config.yaml
n_layer: 12
experts_per_token: 1
d_shared_expert: 0
router_score: "softmax"
routed_scale: 1.0
balance_loss: 0.00068
balance_bias: true
init_std_router: 0.0173
norm_eps: 1e-06
beta1: 0.95
batch_tokens: 262144
dataset: "wikipedia_en"
Below are experts of layer 8 (counted from 0) of a mixture-of-experts language model. Rows are named router (the router's row for the expert), up (a neuron's input weights, with its number) and show model dimensions 96-191. Each number is 128 + 32 x the weight over its row's rms, rounded and kept within 0 to 255. Numbers have three digits each.
Before each expert's rows: a language model's description of what the expert responds to. This comes from a sample of Wikipedia text that the model never trained on.

# expert 17
What it handles: English word fragments. Pieces inside English words, mostly suffixes and prefixes like -ian, -ed, -ing, in-, up-, plus direction words such as back, south, west.
router:128129108121066102070144120135129152116127141131061151067105103171176082131080139146119147079109122100128119114088061165130154149161181147129049113054129089104049195146093069156119132065118170082101148174128108104125159121150168110128094119120214114142134114127073143137174096104151120125
up0:088194130129118095170114109101146106048161095151136106097106186089191144121084132151151139178084115167142138151093124088055138087163106165099088115136147170121142148087132114121077121126087092105099183107130110135095126128136187095170165151121137106158128137171201151158195145122181134117
up1:169165090166176142159100140103183128105137084113182143150161120143152147152092165090154115153100090135129155157165183100113086118131138142104133136097122140087091062118176196129175141078117129121082213042136177128147096145126136156125130118092174137152176152075107094129131129139097104129
up2:149048148099142079126104134076144126106087076128126117113158084068118141105114109158128131112172129194134112139108178149092145123099134167138124161154114110160143059149096181149114129117130144109133145127127140157116107115108135163104094184179083124181105104165084181164142151110083110126
up3:140181115146130136126085162137168121085125114121122122116113032101128134135061149163119130098107213158106140189114106132151099136121166091120129152142154108091112124095172070103131105102094123081101108110164138096096094116125144157107174164108107198124101136141130130178140167145120123124
up4:109161127127141126162066112144169122134134113131091083139158096144170114104110151185140151140127121150177127158081118129117149149122126117135119115144142124136139075141110090151126124141166158120146216105147195214146095145103168155161204096093094128113100139174176089150122189122108141114
up5:124135128107151081184173169104116133135128194147173124135110090177138117140147143142144097205129171126100132131172142081114130149154149117104115106063060131189153097119108101154136097089149119147128068152094162153141143150085089148176090075122122090189085133096139129172178182153132121137
up6:163061152120138159115145124117095117091127080181108131083127098160134105095163092063127147113113164138128109108117112150141151158126143127141121130175147097163155138146104107160121111101150124145176127179123064107136123137175164077127150146140151152131146128108178129201111084078153120096
up7:106172127114169123076112066149128097143155087070063097145110111113138125144083099173137158124144142147118133099178165157151133131170155131209088090084145149149201117057126137081164095215130101110142169097127085182197083069085096127125169152123174082113148184082092084143163091068105170111
up8:105143112163090147110114099077183111102095111123129185127072119155140132091143051045124176118154124109175132146116089133084144051151173109148103098079129152115099191111093113116132142178166065111119116121141107062122089148102099145088138107109125144148104230152130142151139168126136138101
up9:138115121196104046121129127096179162110158109080085188117156065075141157111105137179123129148164086137149171114128093113096082107162114117155078160109171141146118125121118095085097137158130101133139100098143105135158105163212071206156205143120123054194141111118134118095134095072101133102
up10:110122153129115135144115130122128115103181172103128133148123132120149156096099077078110152151147128144102116073137102129158173120137145129078132122097123148154127138074149143155107076125131164168128116095121140141108108118136127163094164118153158184125111133147132089141132188199142139159
up11:115202114107134087119145090173173134131188111112159151079099135121138157143108088112139127027165149155147154077078147098120126112113105121206089090118161089172110144124147167146155110142075162159175134106127114074074105161152107094186189132104089143138153133133147172097227131070037092071
up12:152134121168163094126059089127124141162138132136162087182156093143117112106083058125143213156119087139117148158095105156178168108131121181105190118100158145127158165147155113116099140095137136074118115129118110078167110125207115169016133100103164110120105111142168107112084139078110135096
up13:108178116180121127122108105161135163131138105095134094066130167137065173145114134118171118093128185203149117094131092136171120214165168124175190092097128122130060146120171147129122139140168111121187201141111131119124126126102051140108084185160109172126146092124065133127135049143151129107
up14:159146138134209192098130087153107130138130140116109215115126054147137101075123101127137180096135194176115099157141091167119104141109099110179067186130122120129174130122119126185099174117155138137134135055141089119192143130106099087131139066111138132154127196167070091081189108147150121106
up15:109169148176146204170133067137184125095180128133155109186111123133090172138142188126108079134158126149119113103091095115196100111139161201184142108144145130151111061092159121130134107091092142125093082178152136101128116115054091090099084107118136081148062129088098141136120174189120091193
up16:096126115140147113146138121092087157125166134170109112155195112067112204106104146129156110113073051165125095144148110136080054143174195105148065182132145118138166166131100122153094188117074141074123118033131099186102123074158077214094158079148133073202160110111117188162178141112140122063
up17:145093168139093140135132107113149153208165145144138142140107135116122145160122149115177124128197157147074073136108129124148085074113111185114099084110088185120138183166112135087128071072077106111087136119182075180188138146114170159177096107093137108113127119176122135126135104110166068098
up18:117116180142175124074108127129136122095141125112132077133118096106148101076102146129120147099098114038116136101178137067101166112206131146170231136127150151173102110113134105130060127178100147124082120102115114121164136190138105112127136149166135148102085095099100105058162138146068139085
up19:080099108125185167108142111154148126139157051147191106161136112156125158141186070075090189073142040134107200160118183124120127100132137119156155115078068127119123161114112217101158076170183110163145098157148108129123148096157121134149121085118138031087151160207124159104150151072184124101
up20:147173146132142141119136119131121101086141093112168164081063095086144105179170110174159101159087052101101174154084074063139148196142120102093094170200157178151072089182170116122125147138175120111121123089105143092139128087115197147095121088145087167136129068136107128122176173125137070091
up21:140128134017164157100157154076126128159119067123078133121063112081150070072189143134113123121087109113137113102086117164150149110108125147097140188103122135123157162071159136165133184165084132122114130160146137088151108142067140146146150090058124130102113151165093157118135135181129142091
up22:086104143159128158154098111108083096114100107142174055125132101137093138066110116166128109105157113128103114158135115172136157112141119122077082096191098131122183155084103104116121085102095161128087094155126143100129119119174127095126120154153088120192121149198144136138143132084093069125
up23:096105113123089099146109135119096119132159114105136118135107134094183082127051127100113139171124105120132126117179109139140134105094129136166185168073125076127093151146083131071203101101081128161146150110171137091108125167142130176126144148178105161172151052137155116143122104114111113198
up24:102119130145122107148155155096120083144114117158104140087212117164124147137144140116111135124119115086051122106106180140124112197094114214084182133128127181118114110131119141139069140114153139116132148207178173056099137121196100162102146133124150150164064135153127118142114046134105120164
up25:151078204144155167091152087059167095099124144138137081113170138134126185123125162184126171092092155186087156085149148131071130173169107112160140144117161156125154155059054133181104144103155086187151185068142109154122194102115119131181115121135091076088152162149113146122140116138134149128
up26:138152100089106135107119008127126171123150126108149094132159146171183096153150142169151148164148163186160107081098140109162109109110120075167075109141164085106126095189119095232154100151115128108110146099109080095135205166037117105156104129170078132143139121172150101184135177160127148181
up27:170109110139144025143148064130137131063158083154195108128139147120123088127173094130128107092126127121132164151109155143060146058114086142160140137154201132114068122086109124149142148196110145159147135109085135103129143153165107112110088171147115083110066075120103149112135084119122115138
up28:107050145139107116173056180100117120103109097161077148143130125145181130176119124081177145144136115073128132128072099166107084190167126139113139136148130117124083123141133093215148172149146084182156088101176128099156127136142084109166127086126166147144101120154100159152197158116106181143
up29:141151132091108113125129161106134131093176085094145127125187185145098170068153145147137122093140106141079131137199170112152154182115148127111127170110108126096139105122125155244091156129096147145109138115116142098154141145126126150150167120118125108143078170133133154190095121108159141150
up30:146079112166127147169112150141138145175120163172115126169082088176109174135146107132152089180120160119153068135095135116098131148186102171166165095189127136210152082129069139137058116125117138163179171146147188124123205150158079155111151126101114133122146122103219187130139130192157136100
up31:182122150079176092169109147100124137115137117175139114070103135166139155097150124098145135064157070130139144078132129155161145111126156154112112148121072152105124108103149095247120131099109152133049140097121127124117094148080071159160161162136092096142109178165135142117190167082131115124
up32:145160111097138177109080186177163113188117090102111110144115173136108106142169165103109139120164139173135134153098133124102116109132090111096105140147173141177123113162164118144099142193175127141145175097157140067126137148135125155178099202145166134134107147124183151180111083103107092115
up33:103106115108140123132108156089102134125211111082120124176111073123130130154177079177090238118141154140152082170066152115113118124150071145094113136173130170164149126150147128176120104118147065110142202136122133081147133133150083143083156135130113129072127104120132101091124124096128162086
up34:124209136121088127134135126102141151130148129065086111225167083139050129087160129110120141052228151099150112093125086133143186111158120102147132114145091160130120173129136064146118168144111116171135123140127142134178101109147144165115122120157097135101124163152129169113060104077146114129
up35:118129093131104130147110086150173175127146116131110184168124115093117105135165124121162149043103153100069111170154172114123198131138169119094070165142051209128134102115134130093121152110150139157117150140150166099096118116111148100125148171130151106141159146071113126075183091080150110117
up36:117172118093157124143111103153076122102164165122113104161098138083059140086104131141188145107147137220150070161127161052139108140151215166154119115136100139142119134126086109141087128150126078092099119206130114097135107084101147134137067080096133089087150084140149100133079163101118160137
up37:117154106078070165090145084104051165110143153184157126102132173113124118170111162097153131080106165156135111138127075141121138124060090152128181143098107048145144146138096111089161188113107175164084104164128132073109161142091075130104187158108191135136137145123123140118166165113166155141
up38:070068080122078097147139112129120141160117108166118170164117123127065104139141147134113157072155082146159090153095109155092089151109172122110115091147027129179092080135076130134127139114114142218114044109164122167159153071140135097090169136122136149105156144158141106195153167151116126096
up39:149096210089137131140130123152140125087153143050123064103075157105124114124083107091165188078161184126136110188147130189151119159180147116173117175116159138139129122139144141143078139126062156148180155104163125152215123144140146088105166061058116187122127138162154102152137138121158138102
up40:127163100055081121173171135098155118123144122126119078136053135076154128090150115155202152143087144106111115155148084135144098118142159164177072125115150153103148165165124106128155099127152147127115114129143145083145084114091124117088193090086128125038102120153141125112098198192134101123
up41:099131172123121136154107125071105073172114158085108133092068114116105192121113164179151126137122140170138150121110066115103114142131126080165110211158102094090130135094147146158119132197098094142138219124128114141165124076101166136164162133141070128085153128127067144066163156048138110157
up42:126101154140120132134184160097185131126141132164169159132166107095097171111139139165102095110115158135196148102109106045104140080102134132107117124126085130135186188131088112111112194118143213125111158131178119095128068120104090121162112169096153160174115122135147073160198188158121136127
up43:131101116098127137121195114135122143131075115196072118126105170143101119152149140113134107129183099136130141133146116099136126136134151182190103076105133075107157154194131140059162102157135150137117107082169146115102128103081152187155187115150067107114147141114200130141077110110138129101
up44:144105124109145136108125120102135154149094078137115143092124111147144122145133123145127126151121180126078119113140100139029115105121149125105128176093193141084115116097066110133118150108097099153173119069110108131153064120150101119102111109103153117124169133119092164021139103126156143041
up45:077108116100144142085150160136084144189171111065127107141153153165114087043144075167081064139102124166110170109136152166079125059155059060103156156121109146175151162094170094128164114123138113130152198166023116145081200184119146149116114133099107097208156088105137134136084146120178110170
up46:120099055217108160154105110153107118087168102103088136107162089140134114078086138109175151103155084104139113112090146132103172082175146088098059107173120164171123073145128177118099121074104133147081100153134177181127167146135085123100094101116097160105141097136099206140047153128113196150
up47:073167101123079118086156115095078132097153143113137174167097100134108130123151208187114109114112137107089158120140140161155084106172116148139108108159153116120181190101111108141095215101155116147101176132106182180096122158111122160168132113130169084077117136136162086097136098102127132151
up48:164040073158114170117078131098171137106105127125155097136116086148155136156151159175091110201128107088089104136154136069104108165139065166166143120188074151098161151182043124099167079162119157122136138135086142104143121136138138148120129108178156173121114128107129138165135165119073147120
up49:177084136132162115108093104088103091124071138131131124124118174086134117085139103138115101135117175127131160130117136143162133141093110179121144108167091135089125111070131161139166093106103136152126137127156140117091110146175175104127111106122114107103135090179083065165117137116071184126
up50:113162135197108148168118136138119118113162107101118123078130124117125131108113097170116179137144120094096116099200148107248140143164115108047115137105072085114146153153128146115144119162085047115118185157108138134087082087106104105052114049141099088127130071167135161127128115103153148176
up51:056213186139109089118127100144153129145193112160097093106121143144137223194185112111128093091116104143124133113135120137110161106108113164107085064104131111133181100097139076048147171104160131125193104181082095120128065117164102162162081095075100113129097148160091148118082064131136137125
up52:121172072169170116166053122166133126120148141108160148112133148173135112067178095079135172104167083144172134131153134132148130128092138114100119146157213126127073094132177143105118129214108089113167107112147170162165118143144167147000098105167156166106124125162149131119088141183130095121
up53:189117127155132152062133070107112176100090155128102082114172137088184138126059101132112127194079103143142088099096127146105162122145137185160190101136141150105171134092136144108051212129110138103153124141114118166099059085087051125076096139120099121139149129105195120169103136097148108134
up54:133078126115121150119138119090171135131147097153172157131091106149111073116140107136148090155099097153174119108106168076198159111161146114134092106171130186133140194127085077126083105139138083146079198139100056118140120176078175127151070135062151138176157080069101153142092131148148080093
up55:075180106108071171147138111111144134107098181154078133058118094142144148144141125149114098153137173149114120125086120155126151155184143122130166106062137126125160118113094203131120126116160174086140143093158100101118219120146091162166137121125096176103132070080142133113153134156099150113
up56:137165117082139103139201091103199148120072096143156104147078148136124074118171093085134073104109155113098108135098155111083134087126124092161094169088160166096099158118119157055116107144143135101118076153094150106160113130133115089108161107122127149073118135126119107101086107180103100109
up57:126195106126117096104171133112132115140112116106134131144125083092152097093211148096186119143165112133100198130180168156086081091132134121092191175130128085148145159114165158080093172154078113194165124137158114121084101140077127138161157099113098171157128109151135143060118107121159147135
up58:123134110143098139161076135126124141143130107080087110064090127177074084130189136146143098111129134111091108128099106106138150120152101074115067105110218132141198175159153144104102081142146110184159175071120137153113156118125106114152142175153117119129115096145128196134109122146073138152
up59:154177078125075069092176095102148060202141165094123093162131152179110130104168160133108135174122191120143139144117107165178138112109170141144112111098148117144165136159181075143129157113114163165117078138174093083119163070170148139146066085120164143146114153167101107101073207067183110214
up60:143103100131136157154131146133146105073152216074142145094114153120154180155139132108135123108155161102133122158203149176102147045109126114117074126115113177127124081120094113119173127170148154157147100142090159166175145078054094123125128154045121094136067081085141105130164100109116136150
up61:122132130089172199135114143156126152124138110143064126094130083106114127140164120140042089179068130143077196108116153132146092161130141148169115181094130089107173086108169152150148142152121224182119111076116127112128177149118059119103179174168130141159146133147084155135154144095159094135
up62:111163151075101144091107190075089089132175103086109130122090111111149189065129131094087118126170138135091175092077159096125192120168113135129122089113081082167146137124155149104123138082053192170186142122053128221142166117177121086172117143153178069138133073166157093079107138097124124141
up63:156128086116106166059165104119108167177141107153156124123170092123107118081136116101119114082140155172069187113128177107129100078140139135164091134175096151152165146136106172147128170041166151100123113133133094171141115140154123129143160117142126161132126128150168133136163122115077135122
up64:121130147156145085061141099101161120100107034078152117160124088158123129092133168115128116129210157130168123149180190109089146133125149160185118148123122079137133066151149090121170158124104098113122116157137058095128163185120175119139062122112147144152093227137155160122139060125146122151
up65:164108133129133156141159159133104156143160199132124122127104110166128150094131101087130202098167130160073091142152182173083191185139100131061099175144083138119113146107166144165107173131123103109123116092175112114121158101127104141142108120121109167127168144178201136081148097108156163156
up66:181156113124116195121108148158165217115179169122147137131143142154098149154089082145108069103154121064145160123073161151121109129133110182106124129111116128125069096105132092206160127116179117163163131145150141157102120087104085118178062194123124192113077113054107185103164108162097132134
up67:143167156183104138139091154143113126141156136150170074173101179096096130151091118169166128118156118125160155107112088111128078129133174081131094123110116105181108107101148099094129133099139141079120115126116114100097177149208165161075113114128153195147168099095154153171077174073144136087
up68:138121142157135176119169141096060095120180146124127130141125166071144111148161160128153177088090070114132165169180206185092110143073120096113115134105117089114122159140143187111203150129115139083161140101111144196171132129137118187109150124073103134137159130142140180147124121151061144137
up69:103092127117086111106064150163161123115073119088161141106139092120133100084158027094097155190180164131131140129086138133123131143101241177087101140163099144120140159150112129081110087096125149141138144095085112138122088158124197068170138117103113161117152080133130160193092118110143169128
up70:140091107151123120114107154139119122142178125138158121131114123126129149092153073135101165078162141141128142165140116143128135065170121151150163108134112110126135114213105108104182068113094153130145154104081119120200085153123155103167096086125152165085150161112172106127131101118133151076
up71:131144146121160099159093062143119127153147072152153110106094153148104107153137172110163172153141111118170138129108138145218098137166138155123086109088130161103154152120129106160092141127177162102157076192127112101110180152132116133135169131122162119125111134141106141108134123154116171138
up72:136126125177105161128123184148146077142092102132066146124143203202103108150146120132141143117146198106118121140119124123132145162125097105110104190125064148077153091069034157138143115114117009115092139144163106182095102126070091134139155164180122142111164202138099114203150125094117077136
up73:077211120090160075144100176169099196191158132157118117159146163105112176111066113135114110140132131173152139179157119156159045150132115160117141156229173107122168086104166152120103155131125081131166118116169095172117133119069138118138126140129118112165123151110118168151128012255094163151
up74:099182152140124113185129098091092164090138141132107081096121128143116215209109136161134122165097146084094159089163153130141142157151048142119118098161135055163122142112150132046145125130088072121104182113139144109123130135164169106148141168137136134135105127130111091145154113120115146106
up75:074125132089102059077067161092077137107128109112098072144130165105121095125113122132142120125174123125128138180150137114191144099205230129061132145122121102164118130183120119126135143023149116117118151139189163123121179113104114117136090094142151131127145141113124170122109156133114126180
up76:111135052118078167077151144101152132166123082142091122113066171105104114125152067131172132137126075149117142138130144135136125119217130199046099150130102191100091068128132216150227147123132161104184126117153160129128139155112123152107172134078165129082167168172102196055139144116091113089
up77:128174155108098177138074211145153144166163084184091089183136064173112170141132165090173124147151096128123110162083184116128122174109101169101157137070110123144136104137163128121132132102107137096183109119079135112115128144157177101134130117133179116071166138094129150087127116178111128170
up78:134171177164091100159145093116122134089094086098059155099126105093091145155103100148122108141126199107177144134157168195143132093146136147137143148085135162125098174114107144129157139131058110195126158057123145114131103130117153098141103136156137155112106122133095102152107178106131098079
up79:143130115126123101177127156147111117093175132152082175148129065128143134112094183145164143110086115142129033104130080133093063158058187053097084098146119143193168168135132147211222134143101092090125128107155065138150123104154134026091107095122149115097133090109108173128136075165123119117
up80:138138255149200137168157144112186121099096190115110160143119069130088136135131092120171093090134093160124132105127132150133065112113122102106168118136178104154128187069096115153116065134112062138133120125142119122064090176123127184166104160115107141088152119128141138169112125191081064137
up81:160095182127123125158164138124189094086135254132121088081123123086120125162133120159084142125117147108158143070115106105107094182155145102135157135106150100133139171130084096142179139089115140115177129184178161148075129063080152107127146071117121050110139052124129095160128177104137120101
up82:173194091070123133115110121100167161117166082173181087149140083102126116112112148160076092119139118129056177125140190142126087150148179168157197137129170129097074121140100071143134135196106114153079078136106119104126054124017122113142113101066189124080075118082118146163113148140141175163
up83:140108090117099116161160164158149159140138138088119127084124098116079152201093106097111128062144160059134166171132106129120116070158166131131130097117109091092175165178129120101103160140120113133135138025177097095122142157079157121159104159137150122093099116164125146090050122145096129087
up84:125176137116181078119189083126127134175127108092098106125111134110135103090138140110158148136142155145094124115128155202134095118110072177113111120125157128142122083119137137152176163207200141116151079156155184155095129165131116126114094163090154078142105108123091150086152080104169104120
up85:135161145137176107130154187117126163123148104134105114139127142060120152170083105143126104116065139084092112114116069123154096101088123171083108144105084121075158153122135122129117136087110106108079152067110125090186144107133145053074095092089121092173168122146119146145171139125124127167
up86:078166162140154191130176127127075144112092108168128142133117099125139137127125115149131140144162154115102083161142100086128125190129123075112207113163122117124064117192146156203049126128100115086058181157178117118114109127120081152083200163092099129077162147151198109172158172129109091129
up87:113075134108139048178136080071104124112140103131126109127161128134162102075113089157146115103163117078116200100204124113139086095127142099109189113179091103125146111092108107110141096131171131104173146135064125103106079127098137135190110162098130126164197118122118098161146165094097102122
up88:111148112117180076148127156137123102165206116125116102217084122128184154111152149102117168113140143176096115180108102124135110174083134074185092153159172145153066166124171138134132091152139092132087093135128181084201070104144105069154183140103119101133170116190085109135217114165123178163
up89:122115127174128103145150187074150124128182138105106177152136073145151159092116138108136096147110135116066096150133099124106078104082125145090146085136154135068092081182107113137142146133157160132134176140157127162097198117129123136113122077102116117171180127114104146125125100182123152137
up90:111145114147107194081147164162156088106089081099123100142195155156124117117100076222102139135110142150164111079137146098104088105186131105128143128114165148142080168117175192119098149103085116146126130125131144114152179144127135179084154134101110092121173147104114077141103129161132149171
up91:143113142113145145181093159144076125150202102100128139125171129113154132184184155123076156104150117104100091078126157177115126114093075139172159183146133164150133097158116102162164147116133096099109155141118165157179117114110140117124074179106085114080073140132174140088141137132175106132
up92:069159152138168159119118152122159169135091113157125136141115138135124145143121070139145231185142111208114134110203127141156102133102085121159103142105127090127097089110115188144109142142090099110155085140109113141149114148124142128160106116106096106108090142131114143088154115125054077111
up93:115128156137172117140090098136142127141120098072136123117098171080150149156099096117146053140104132102126148124110187166145131137130202111117118129147162170114167138142096205093172130162187152164110138133082129141166117138119102205136134144144131108160170134088152139134122126115152110145
up94:118147127145138153092123167136150117119117096156147035067102121150152112139083117130154145151126123093096081143105172197099164177133190091146156158147119092123110136052091145080114105117091114147175181053145116159128067125137140127096149143106095073086120142124186102120093100138139121066
up95:126187143079105153088143130156137123157190104091169088147086155184114122102164099073103140134075122177059128190107158036150165148085139082110117074129148111131123143111097148119107153154133126094151126132128134078153138146136135107147136074082050145098187148153103158171131144128154153106
up96:146109117137097124108165056055070114110184103106123139112103170094161147158169067105119085154075133143159096123141165176096131130119108166112184066138113087099140115141110079170156128142133157090126136138109053139129138200104079118106134085177088129129102122175109192151110158151092090139
up97:104204142082106166154105137120111120149185141099136133147110109127158114135068124117118162170114156136114184143136115074198136148165132112156141042072193121123139159107114165143087090120122113177100130143130098169164095115066111126079096145170148182136158099173181133136137176160075095131
up98:124130159085113102156149131103119124141065184081114152116076188145126165130138112160113121171117093137138123140146095095154093161169156138134154122134098132092122149141118140136109186114104092089111089144143155140138181166072119131163090168075115161160088134121119153107134145230133103151
up99:151114124138166121113176155092140123095137145137158143189141117158128093142161108112094193110136174146113159019100173113169121067137130154079133134140159157108069102171168092120119083107108150169145101150128140102139084101145117153140179081126105094143171144176113102078102126005151106103
up100:169255115126193142090156152118108126144144072149095095080114128098106122118126099100081105138161132153134135165118105115184171110160109100176115132176157136096135146100138121141148111122105121144120141156119099158130198121172191083168096145069142117153105094161139104184124125103062095148
up101:137183171114146120129147174127102168144107111151107113145119091103166197171109108111145117145118093137126137118119109065118092097153166139149152174152108126111169145101128100141147072116133128121144064123176128103094114084176128145107101151131092109078137122121097065145104178107149175217
up102:074137123069128111139174162111109148086099088131101123124111137177123057085118112071120113127150138126102073082168149140157146099150125204143149145143130139121101124109111154145164067135132137062128107119090092094122104150135082137160169143056097118164101138202144113073144090079197134114
up103:169084173165109150130166180104151138126121160106145095107117088127188207114167107159196134097144112104157124100183121186140153110117130141118142163134108150090121129089141133119074114147130110128119142146116102107144108162118148150081070148101085134070093105178065188060085126124137145128
up104:129081152137154116125189108156093169134084144164098107089173119188161114111155113132146132132142077145176149124073133117137078151104141069144130164164092159094147119110143109114067219131131092109111128125158092103111083070142120127152160138083145221138103154065092179079171132154061082181
up105:100139115122138105164129153120086121063108163138173122122038121127163122047123146096111161126131163130089094134089032129134145155115118129113103147123143077094140171093093171117106085166124146083149141070163093164122148170080135135092135141182089090072143149102146171090137156120116122118
up106:150162162118128141042119141068126084129134163117112137118154147079087109104149113125121143231076092151147097079171107128098142141125123115116078159124118144120171215157116115144182123144101117160143104128088127126138110165173121072157140110171110126101117033128114139102160195156171121144
up107:108111119122119143161149072083139135087118135132114134154106174214183101199117121101096121113107132107187110137113144156125197154143229151086133127154163144174128131110132154117134147064137142157123108139152162147141095188114106132088135141064149114179135056093159106134107182050146114172
up108:117157192121114085158122117111155139125093140101107089174066192121076156139077153112138132130092152162118151133187067134132138129184114137150166167205111157080136133118103107098142108123106102150113099144143127119157124138111100139158156142125112181089077140189121111155090123092100099109
up109:166158155141154110159111124174154164127118169122144097121095110067093153081066142128216126174140145137115094185142152120177180113092131091121124093114088129083142178139083198153106117118224130156111121150114174102131145125071122156094160137121185157150109133134137149140139107143114163118
up110:149182117126101121116112121153092096070142129122090094102114108146213133142079089180134117126102148131131112154139122082194120094168207127113147105149182161153097142114136092106193116148171084124179112104115098098109136136174162226162149110138105083107102074157088103096081145163107080140
up111:133128210105167136091156122135109121104150104117127193081079128142142107098151127151075100102114124131175173132086171132164127142047141175129114122144174126106070123119094157150129135062106110112117133103136160121122064169106123117069100113070135107082129164130151117132222170131156133132
up112:132117136089167055064161127114129076133151086148122136150087184104135119084152154082068162177134185193072100112142146163091135214055119155101105127168140175116100071117114162133176169081127100098123110106129120130097189090135145153105043148129099152095111169121113098093141145113161072120
up113:108146155138131132085081146173115136085135118121143076091150179150132130103100122143131116081105100156198153127083194217125145153099119143101119143174125153113139121171092120156117204201142067117138114125174101125132113129124117097129099182145165112104110160108152099120073182084162160078
up114:140031062129173155070137114104183143122172171154159121071168117098155147045167108093145132146142119128142160125138121179124136121080127117129184104172105163129138168138108065128137178084150171099121175113166142133140114133113156103171178128091084149158139153106158107140139175112122097140
up115:117167140085156112163155123151110112123116117088169101152165106152104097150122078129135160122204132112148059105103105156075136129127089157092121100076172137149160123151116115125161098181048069177117092128086103145114137075116091066099131102130117136150108113129152118163194139141140159138
up116:152101086093050123075166148148184182075138051093128129136120154161078101157155071116130089124138142156170154145128042126158149116177151159141120112099137156130115155126128082147117157095132131170111119134132161107171108147104164123150101127123132130111092082192159097128135065073170141190
up117:097082120163144097104118102098097063099134152180148121169134134145148105127161103147127163113149139162162128134138143134155099106252127149108120156176102132158103111103129140159080105121110173059126215106123153159152171058079128139146184142173116030201150095148150083119146094140109123127
up118:156162121082122125214120094156128082155109136119177117140180105093193172160095120082130126151122119084094122149155182115124128124099144126079102107131146193094078069168094152131135141064124126164149122114114114130166099159145136183106149144101093127149125153086103068126159086129073110163
up119:181104109176114159038082117076113121088138080144167101081121104073213114131167138104135144152185138095132145119157125196165144151117135052128179077197170146113213161142111141078151130127234040119150142032139089103165138127122154167181092156110114125079141145141076095128151099070135128093
up120:111080174135126128118142130173130095143116120134168164126125148118194135091181107149133089107155121178151140143116144109123150066093133139130071132143091215149216102126128142070158068120138146085120130124135156106094121101157143155185145129163141106118120126204125164187143116131137071067
up121:080138122126192196103143099150133178064183175100136178187095147113090131128163130162137120096145106151083173127161142114119130142132095101099176161081139133160148126098129111067129211124128107118134139098081118080120147083115081160135152130123082100157103200155114155127104165147186150155
up122:098153116100132154172135116152175103157124165175151148171153148123118099185166115128161182113103177124092145141106204146136070133099067090168129118132161136188146117158089136108128111119126113143122095196200110143152068118192151040171112114114143121123068124103150119141155103115155117133
up123:049167164147132128141110090135166128146075169130129165088107153129135173073084096090164120158138081133126118156099132150129140159162108147112122117096088160104165079055104151100132095132105108128140159147133129088110184113182106139148128073119176126128140165140067131127139124111106116117
up124:107131129172129081100117139132118138141156152193144051097040149123146114115155109136150132154144118088138086123178118125085101148107102108197063145088142138091098098112135090092132142175153159065211112097136129101131101104124152168152117120169140150110190102120135203177175123071105155169
up125:116119135163119100194129127074094122130197104144087127127133173109089118163193148040181109122153165170123135143120089090146122127096208131150162143128140130111141148077145145140091122152180139123108091123090134120130146081113116168098131122104151133096095107172182099098114126081073194119
up126:083161146161130066068115104095142134150151131103119120145145075194052144120131148092123142209129154101055191151150158148133113125139111168182058137101130109190151082127158133145095162156075091098152140119143111134138139100105115143131129115138093137154137140154084114141110173163112114144
up127:133128123165102166069104095116119146108133119144161107161118101167125151103104106103077107140139140160080164156079119154149120155152121114082152193141078153117134152165146113171112112130132107131107165134214148062130166156130131096128134122091163092094137110169119149123120113157120150114
up128:134176136129183098110150112172107099083152156080148184100128188137072113161094126071108117092101062128152081123096068130088070108108106143093130157086119109082104092124164184044125141131111172132121116177106129112125132142120106141107095145102123077102147082123130114190112123160171117073
up129:119121118054131152169160108131123056086145123110123145115099179184150093101087120131161137151144117106164097156169127088117163117157128054133140078147140123126175110117111151147132087182155153129073144098132110122147142138098153144103176190150137158098081076112125058110139140176131167136
up130:171111119105106106206108175112129088146125142134132131154158071082143094126077117154154116101107066109101134198077131033110109088155166179147153129123194130101123134106193154071160137144149164139097135196039144101114115186161096180139199107125100216107089109118132134163078095177092130114
up131:109133164124122092160121229079100156124075129185078151120122157198120160120143147148112108170140154098098154179155120170096134126076085068120173136127152077149145134107096135106088099086148139136092111112112144099162127154120195172098131165142068127086164079042137170156126138163098066055
up132:140140155142040163160136127150106115106119122126179113090108136126135132095143095078086193143153114156109183099134137117087112082138160128145100150154108093119149119110132135131169133090146119092164095119113071110193087141178121158146151125081117084150168125179104113051147101148142093172
up133:091106180138133120081139158123079100133117110095136157064166136234146124111110143091126192126205132149120120127157172164078171090122118174065115139153182140075103093151184145156134152117125133076167176105175157119125142102172158127076143130212135121130158143086087181140126095149123130086
up134:056193155133109082123097113124103168098142180172142184105168111138138090114102075130218201111116111212095086158125128116132106123081191127141118100141119108147118126139127146122106162152098126105040131102116090104141142150141124088122176154082222049211117122102130163110132141115141167150
up135:092130138055091095136126106159108140152219137115168138218094119096108069149129142174065113099162143088155154151132123058116109080145151083152129127192053097105151078132154119084122134097129086160169141114139147190157114112121121081162199098101166042131108147123127117125142116118131132104
up136:132057126179102155150153121128121151175124215180143107147168087077166148114118138133147148129114186096169138105146175132059170157100164160136172190144148130143091114101080086111109122121143155193115097240130115153091132123129128160106178113130093120108112168140074107145089107089120148102
up137:084121111113141058130116130085077111094107145148185078124147164190141162129085089137127148198149076099170212069115168132148175143099128076191100121146139099121127097129120143122129110074118138154147104112125135125144050121185133112126175148179161091106125099102137125092083167099177096148
up138:102115131123076165092148120097145144069112132142143081084136155097114101154150083036136141102136089116173121105093150125127113081188090088084164098146128146122140151169084188122105143134117160093126188156138127101163075099135089130107135111129191096127148127158116131159169119169128151198
up139:186149077141090109189159152135159100174131124099156195079133081192122071140121154071179129118138145161105111128128127153069113139061138058053137177088087143163166106100087025138145116083074162161129131075178064156114133109162124114145168183138122056159109121108083129131124126172171122137
up140:188122096101145146119124123105087102122098139164083137101142096097127139159129106138113168145190118110149127128168100134148112100097157153137108095166153119198094082115090132131170123080093185160155136090117129127082083066173169126165133125102090123102122147101091119154151067145061150053